python train.py --d_model=192 --experts_per_token=4 --activation="gelu" --moe_layers=[0, 1, 2, 3, 4, 5, 6, 7, 8, 9, 10] --router_score="softmax" --routed_scale=1.0 --train_tokens=502300000 --dataset="wikipedia_en"
Below are experts of layer 4 (counted from 0) of a mixture-of-experts language model. Rows are named router (the router's row for the expert), up (a neuron's input weights, with its number) and show model dimensions 96-143. Each number is 128 + 32 x the weight over its row's rms, rounded and kept within 0 to 255. Numbers have three digits each.
Before each expert's rows: "comes after" lists some tokens at least twice as common just before its tokens as in all text; "mostly gets" lists some tokens that are sent to it at least half of the time. This comes from a sample of Wikipedia text that the model never trained on. Tokens count by the router's weight.

# expert 78
comes after: " is", " as", "s", " to", " was", " it"
mostly gets: " are", " been", " were", " often", " very", " being"
router:198087120140102101070155127219106105154117124122162110116118110105067133167062108153123139085180167094163067108102147090159114093065158081106133
up0:090139153098139106138123124117135098130158159092173129117131116155099150059113147107124060172143068126123112156064160107151141102077153145110120
up1:091085142122056093068111191171095061117153115060181087129195137129144118103089088155130065146115088161119116123076066076152077117104103093173166
up2:132125062116097116104139097159141082097110187079088078050126088184147123148151160119111124148177135165106135121110144080092175124084104063118201
up3:148177171129118170131083090149117117109132158092076177104098132095080123098177164156074117077170211174120100113142149150113094107151117145198167
up4:152200190144144145128127206095112142144134128128133109105129125126078130156132180112096114103130156179166114108117087115104134116107207174155190
up5:091146154130134142078106128122104128137130147137164128082117103102055187122119166093166138162169084087158106120149139106113063111084106094116137
up6:117140182190175099169119134149103118106154120110166090142136184125147091150113105084133151118160119174146111073166141158106132144078147189100164
up7:135134089174097129222130088123144138170126111137128198130128144101163074070181088121094115142123178144108091076070109137120134128151124137156114
up8:125131125090080104189112144095091109111168137129101129103102168096110104079079150171152024112201149088081113111134128119106107141133189140136185
up9:177112119145144072120210111132124107116136091094095087082144129131090202144095129114128136094104163138112146126128132092161073117122093100104106
up10:079123139146159106160101098105125098145141105180104095070147091171099155160127128216139147062097165141121146141101136102091049182222160165071169
up11:211127131106136125195124145123132123099155113084107072125183120144123161179141119184115116095133101131142118033161062100164134161086137067112143
up12:126109081153116199055049130192130159161078137143123136099215149137140158126141121147085082138197111132128061101089138108178111115110101084118139
up13:114081071140180196193158145143167129165099130140095122160180127189189109108151122119159120091102139113141157107100141156146092089117157100129076
up14:162192098089166129154151097124122129094196162132185176167089150197097144131105111124112145071140133092151187141137096180163135177091099186134141
up15:120148161110146064095096131123141134157128099083081159109189140095117134137136170116076132137114184105133112111117127152042113064122158134170152
up16:111196077124139115126098169083158092185110144147166033106144130137124099072131153185102049145174153162101146110062166091143151130103079139127171
up17:147185126168078084115111155115185121145189092123147091134152141149114079165120153111099139168134180120105177133100115178109087137132113131148119
up18:148091146084177109157131138152121148140102118125169084139155108174143089169157098133158108166201177188154122059182187132109066172143146169115109
up19:116059058224129093114065163209164097124157150156127132106156149097151143196101195106095152180087123118143108087158181148105127182140119151117167
up20:122119145081144151104166150127122106129131128086129131059186149091139123169096167100053135166130148151070120117139129131088138104126171134146143
up21:121109101146129075074111101137105120086161148096146132142147179084161088142120196115111066154185127185133113070084116051116145136068098095182130
up22:173189122133127206086088165146168133149098074133168138139140108102188154090120127132144104128131109128102105111072129119182154121124126094146156
up23:132131157169062142084090145077095149135122136115096158106124174145135160166127147110107169063167125067118155154167109150119135165131112096108058
up24:169203153108112118119088156135169121121138148129102165147057135175108101084138088154119051159139184163069231097143114169176105152103152115145206
up25:179115102103118201185147125149135095140092115080107148144221139093129082093131086137174142129123119143115079077101101104048157145091105117097109
up26:138118101116129071133088163086086072113118099107132080092163123120070130149122144122177086169117127148102217136075094110180111140100093111114095
up27:178093061123094114110154170126133073142152096116094104147177162087180190172180139141119113150170125166090157050103155120126122160148159145108093
up28:124154190168119148124119196121118130164146155142214090124165163112089126111124080179044145190128071108159055162116119163114113132150173175097130
up29:137133132185085156125200076136157133137080156125140174125106136182150183085117172094101140167080097133140156133109097171122131152104112121104093
up30:142155133148122147069135212173128130178102155161133129140187135096135100143079165125065165089139149118099114081127125169086099114149152133204090
up31:092145142183155098161210094133108128147105129131174134123139136190074116125117151110095123139187151098143107119111129133100188127149126168112097
up32:123119110139117108108101090154121133153172170113207099125063105151073085156196142106160137139067124158122175166147163120143205121121144129095122
up33:124144112107120099159157165176179105089173172137106121141125144137130151152114148125211081106123084118138205105095030124098133119113130109119159
up34:143181129162162126089102146147120083143156161082101108100123156101169130113044144092150240082148138199104161134143171099112216213163147162146162
up35:134089123138131128142121082122105126139104125101173168067204159183181196132073130088163195084133127133162177063129068130184098120119083117145189
up36:193158144104181170114141165079104125106141120123128082093087126136083156150047100088167078110130111151150106134118181177145097155108187151117139
up37:124146133123160072204121146068163131155141095117135118137173158143154086096106169143143141081162128124138155111134136076119145097100140088130221
up38:132160133216104110157113111125110156134167099087171145146205132215145042160119070131107150135158156111140142144093116179128135143135134126110136
up39:082084110173101119118128129128164079141127125145122079120131119198160106134151178209118067137134139130055145129108108153090062134101095091173208

# expert 65
comes after: " |", "-", ":", " (", " \"", ";"
mostly gets: " L", " M", " V", " D", " J", " G"
router:119142136118141099096101124151103092163142148114164108092094142133068129118114131119124107078172142084134098101127138134139171140164133051176117
up0:147149167115132102095105152186136104134125077116107045178163112140120133155144094217101110168122121113140104051190133136143112117087109157140130
up1:060114055112113124120177056103146136154027109157139108131093178095098179084095127081084155143163101091119139148155106090174093133136100120118163
up2:149116184110085102076125191153148145183127146085198126073076126112135151137123132096093146109123108143118098119145156077137042066127122145141197
up3:155141189108106166134117164166155124151144100101142175132079142174112094167154100163109112073109122085111140129136142091135066183058215113115089
up4:138108074143142177116125078113195179100184170115126095095100153171091125086104103122107145112123130094049167137094119110161171117124085169114113
up5:149137114189159141065171164132150130129090147134144172185159174126186130091158120119109100089136096105103085157130217201157079093120110135114144
up6:118130156110109158162110091144099122144068114076118114164100119137102088117114133133135152173120091068148120150144119168140132118110084124199142
up7:127121166105116121095171192137082142135154169122136111158097168133169159157111038167130140080104086137080110109110098117136112071138121121116128
up8:117057081170134201106142147132108128103148187168124183133110136157146151120148185069123112138133147132173131091103116131120160106114142103130114
up9:154066120186118138109191100149093124108071151068110152174127166126152178099151176120170150157139112079072154106103026135133099113111179129173152
up10:123162181115129117082126075137153177147121181149141129147112106109146154100173116174117069139124078131161137145088130121160083177114152132135096
up11:089175105093077158070166118140075100083131122091132108152123103196146114112102077112119155143165117126088132123144134144150153189146174158090114
up12:147112137152090122131087042129074104151211098105120143149130132099155140162156111151145128142123151145090156097146160048153115120171127169194151
up13:109108143152150162143126114113136167129051150115119112127193094223135134145165106173118067063123142116160054120165154107118062162136108086115119
up14:161085165197118139117112136114119115102126143130100150134121111128091156139104131154135164121093125089163144063109155155188142164165130111130030
up15:067115109149126150162132171117129150129133122201079119135111217129121101108168068153047132155180114040146110170158135077090123102111117147160111
up16:173141065163177155082137118155090099104093093183216087134116097117147104148132074163126057100136100136096174112178126154176125137134126061151115
up17:117154152125129128173074078113088138123101215144119100086130100127111127161132140110164182115146147095144070126107131099147113114107219114105130
up18:115135164090121135150100118092131114136125114138120082119132175191093102095161099137174113153126089096156105116181159144120138140133124106194137
up19:133137119092111135164081130143127105171147108145083158127147118104131127076089127142130096166141159074071112163139088109140120089109103097141113
up20:228090138143144071134096115190108125094111078119107122197129177163081131094080147134077109070174160124111189084097116098128146107100114148160154
up21:125092161112050129155177079123125108116142146064137162120091178141131108125152155124163173120175107126106127095180129194118144129127137114161075
up22:115135096071096104139097081154144118179092088136131108157111139167135167172097051083088129119123154048106098156141103165152148096134174085143090
up23:192118172091101140160107189167133154130158140107131130085114125082056151088134125158093110038097085150160078115091205106100103138154153128156140
up24:107135117141042158177148094131107152144171144115117206069132111118150144172153135145165118100127097141150081148195130141146129114140117167185156
up25:153128123109111149142155079137065187076147147138125174151183164130124102098100142166179133131099128182142190141102105135066071117088153097177097
up26:112110195095094128100135168139105129139162125096175146094138157111110147137176103105123086105155110091193106121144173114187077103103121154157174
up27:123135188123133114147105077154109152183165161108121094121114162134107163184083156137116083155128130122156193154130158127123123123142172103151066
up28:136120165092102158095163085132091115152126139058183122108173138136141139087107106120099148071134152157106126156105171100160110053146125094085169
up29:135142125184112119076130120110110050143092196186111141169086119119116140090108159101116091124150183093082104154086147157212129075132100113168153
up30:187135178116100142107163123142147138124159159107164163082159115115146091152133107134125098156133104105154065123186132152140111139152133134129065
up31:104169148117133174081099113148136129104102141126090113188136169140167111130169072145077135170139099090168136159164113115159115167090181148158137
up32:095052181155107094054117145168121112157188128127216125136151123181147136160099105195111108076079136077087083111115139116138115158115178076099111
up33:135106124147081157118123156136148151116126088165107054107203113118119143106116065186150127172143088090156117114139150133142031135071149125109130
up34:180158066141100095135117153146159160122169167117128078117095126066126092116138143180161158135147098112139105135143184149067096165088186173091103
up35:128134113129122126090115142129092109136173122124114092116108146130066109130156129157094042099119094149128132100139137119199101083121118103114140
up36:066122109142113079056173152139098183136182171083124089143124183156121122098128139127061142105121085156156092077125080059167131162156152126109161
up37:196144129133180096151116142130178133130151179089133137103163182114159110094132127141164075127139117055143128197124192162176089104169124134142069
up38:095128140144155101098100067127181102150155075115167111121133145084085156187111139098106119116129088118138123102117125120123131138136096121193114
up39:223113156108127159129099122142132125141150164126146109149134128129161104127157120155105141099140071119116143148143133192130074101113137170127116

# expert 47
comes after: "'", ".", " of", " the", " for", " is"
mostly gets: " first", " their", " its", " his", "The", " third"
router:203098090145065112139177103148150127169107145087161082109099153178103162151133160161114113098135157047109090093132117145194106136109182116116165
up0:067155102150035152083057160141053132168129138123149120058178137192140118160130141129109148155194161154144085083115112100145178137149146089096112
up1:155171169113128112061108134121125122131108122098120115106115149112066132125115127098087160065213188141161129071114104155151186118110119140240122
up2:095125117149119114132146112150090115112155128158206161108173174211161091152153095171061103093142133139159126120143140123115123143146162140134100
up3:196144168128136134131120128130129118131098139120136122124126128123144149101139118102166139101097107118132143094128101124096069168141104155065174
up4:137130108193201104096094113129058132099161103124101123094159186137154122140100107137116111106170134151150127135148196138162119159088218106185142
up5:159171165112097107108081127118128116164146206112113127147116147115133125056111126168162092124125155123107080133106114157153158072109154197108201
up6:174107148125042042085132192156121092169203133168182117109090144121137168141116096185125088143126100155082193105093097132077164163107121136193110
up7:158102120121120134118066115172148145152106149113104098101131179162126097188127131192123057074154147175137048126118146090119186153111137080124141
up8:148152112118106123143146131163165090162139172121142108147169193140109072131119112106090155150126105106135206138141152152196125157158092098213182
up9:131182127154154137125066104100131157124157125155161194131113181099123174156113038127173121107120106195084148168079091049098114064160090156096181
up10:183120157140193127187092131154126119108153095175067073084136092143108153188113158202121074089148158150148186109090182092156126159112101132115163
up11:108185164131108098125128143161151062107165153195193115182116111111149145159151113195151094110118103180127135076136114044134079137192158171145166
up12:120117194117063154073114134106128148181224181170133184142115165164152187140111115123053146071132136158123140151108100128181101113198134148144152
up13:104146177091138154106164133158151149098143189085161139118084165124072129143114171115145098116134098153208106091136108104096119136067134112137162
up14:124093120142133099147110173126212126205101187153217174123068189110135104147111126121061127124112156112152164145149117121169202073157132106148150
up15:162152109119165115081127138126154055140086115154192172156211129145147112128075132127172114107164152101189141095101116109179047190123154123129148
up16:122099126153121049142160167148126074191127107152121081117154129095054116103155190121180160100133152105165100154095173113071114173159123131127112
up17:163125148154104142152068087121080116114111221126106137105162140118056142195057195119077186121130171145151160144099099202086151158144107101167103
up18:142106141151136098134129070135175153203193169133147078134131125134153105103131041168143104173089126220158134145141157112099141138188115185120079
up19:112140141107097133115127111113126093154177136131108156112083130090131191148101080144195162147133083196136157129111182123153149202142108150121097
up20:120152125197127091170138148183062179128164081096124103107192154203140123136129108161123079129169127152178113057080134109122164178102108076114159
up21:184139192093146120129170146173151126197086155088105102136163130095134106127086116183154090105170125090091088129087117043095136161090122070078115
up22:181163144152137131076154121143107091156155103134124188139121165118101112203124167104124144078109193082187118071115180100128146120118151129186119
up23:132127150089090160145103170149122064156145255138128157136102146138167151091119209122133146149142116140124197140131120125114217123121065194128103
up24:089127157163174091128077104110062126077140181162173152132113100150102174133088106187084119165133197125091118097119161110116143154151165105111160
up25:110156152183168170072137128117144133087171164070111084177137143184126153107124138151106164135121089110187130114115127073112044148143134123120130
up26:156129126096127111066064119154152113142137165139142188100068140120122243116134092107081152088197105129067142116143196147151169180074175084111054
up27:092176122136137155140150120128131143150086151090065182099172145163092144133159100077130145105131197096069094135217111161088172160146139147136166
up28:096146171137105109069099128138173064098120115121153112140145133106139109127157097187097131135160155145113094108103130097144153158142095093142084
up29:149077121169074118080088105160093105118098150156196135164098108124086147096136125095184154068184101160176116174084117104160126133116127130198187
up30:207165224087091107127128142156104146129157148188124154118117112141082085099119215138126076133123134210121112153148121073051116118113144054130135
up31:159120149171138103093089173118134174148160119094129139129181159099096093096148118100097120071117086171145110129074134140131120140137144144126124
up32:139121117148131084029142114128133076107122174106115141165115107089138102117132153136147174096189140119106121082169115083065139153194164145129099
up33:112108153142085126172131129131188161132112091051116124068151136088110133113142043140117124062133142143120128043111111164127086156114145113134142
up34:083103125129100156179120220173159143175092161085125071099109118154058148107130150147139058139110163101112078136127113139069092115157152140146174
up35:188160204111131067126146109128188096113109184065164088167100141083151171116094154135113117070159131168087101071093137140138142138167148152145090
up36:088188135108111131126163160126128147121150083079084146134163142166095065108161153110158142194104146086184130139074142133127111151131089141086052
up37:159107147129191172146124100135136134144177140112123109133094111134094191112126173121160108055110121191151105120147188099079119143155152173096148
up38:106159096160148098168104128178117100203121168088149186137159139125195129139147089147172121157090128111114185095097110144117164134155131056156062
up39:084134169093119126131098135154110157145184078133196133091127140133100138162100092074162143152178108177171155181174222131187125177137132139201066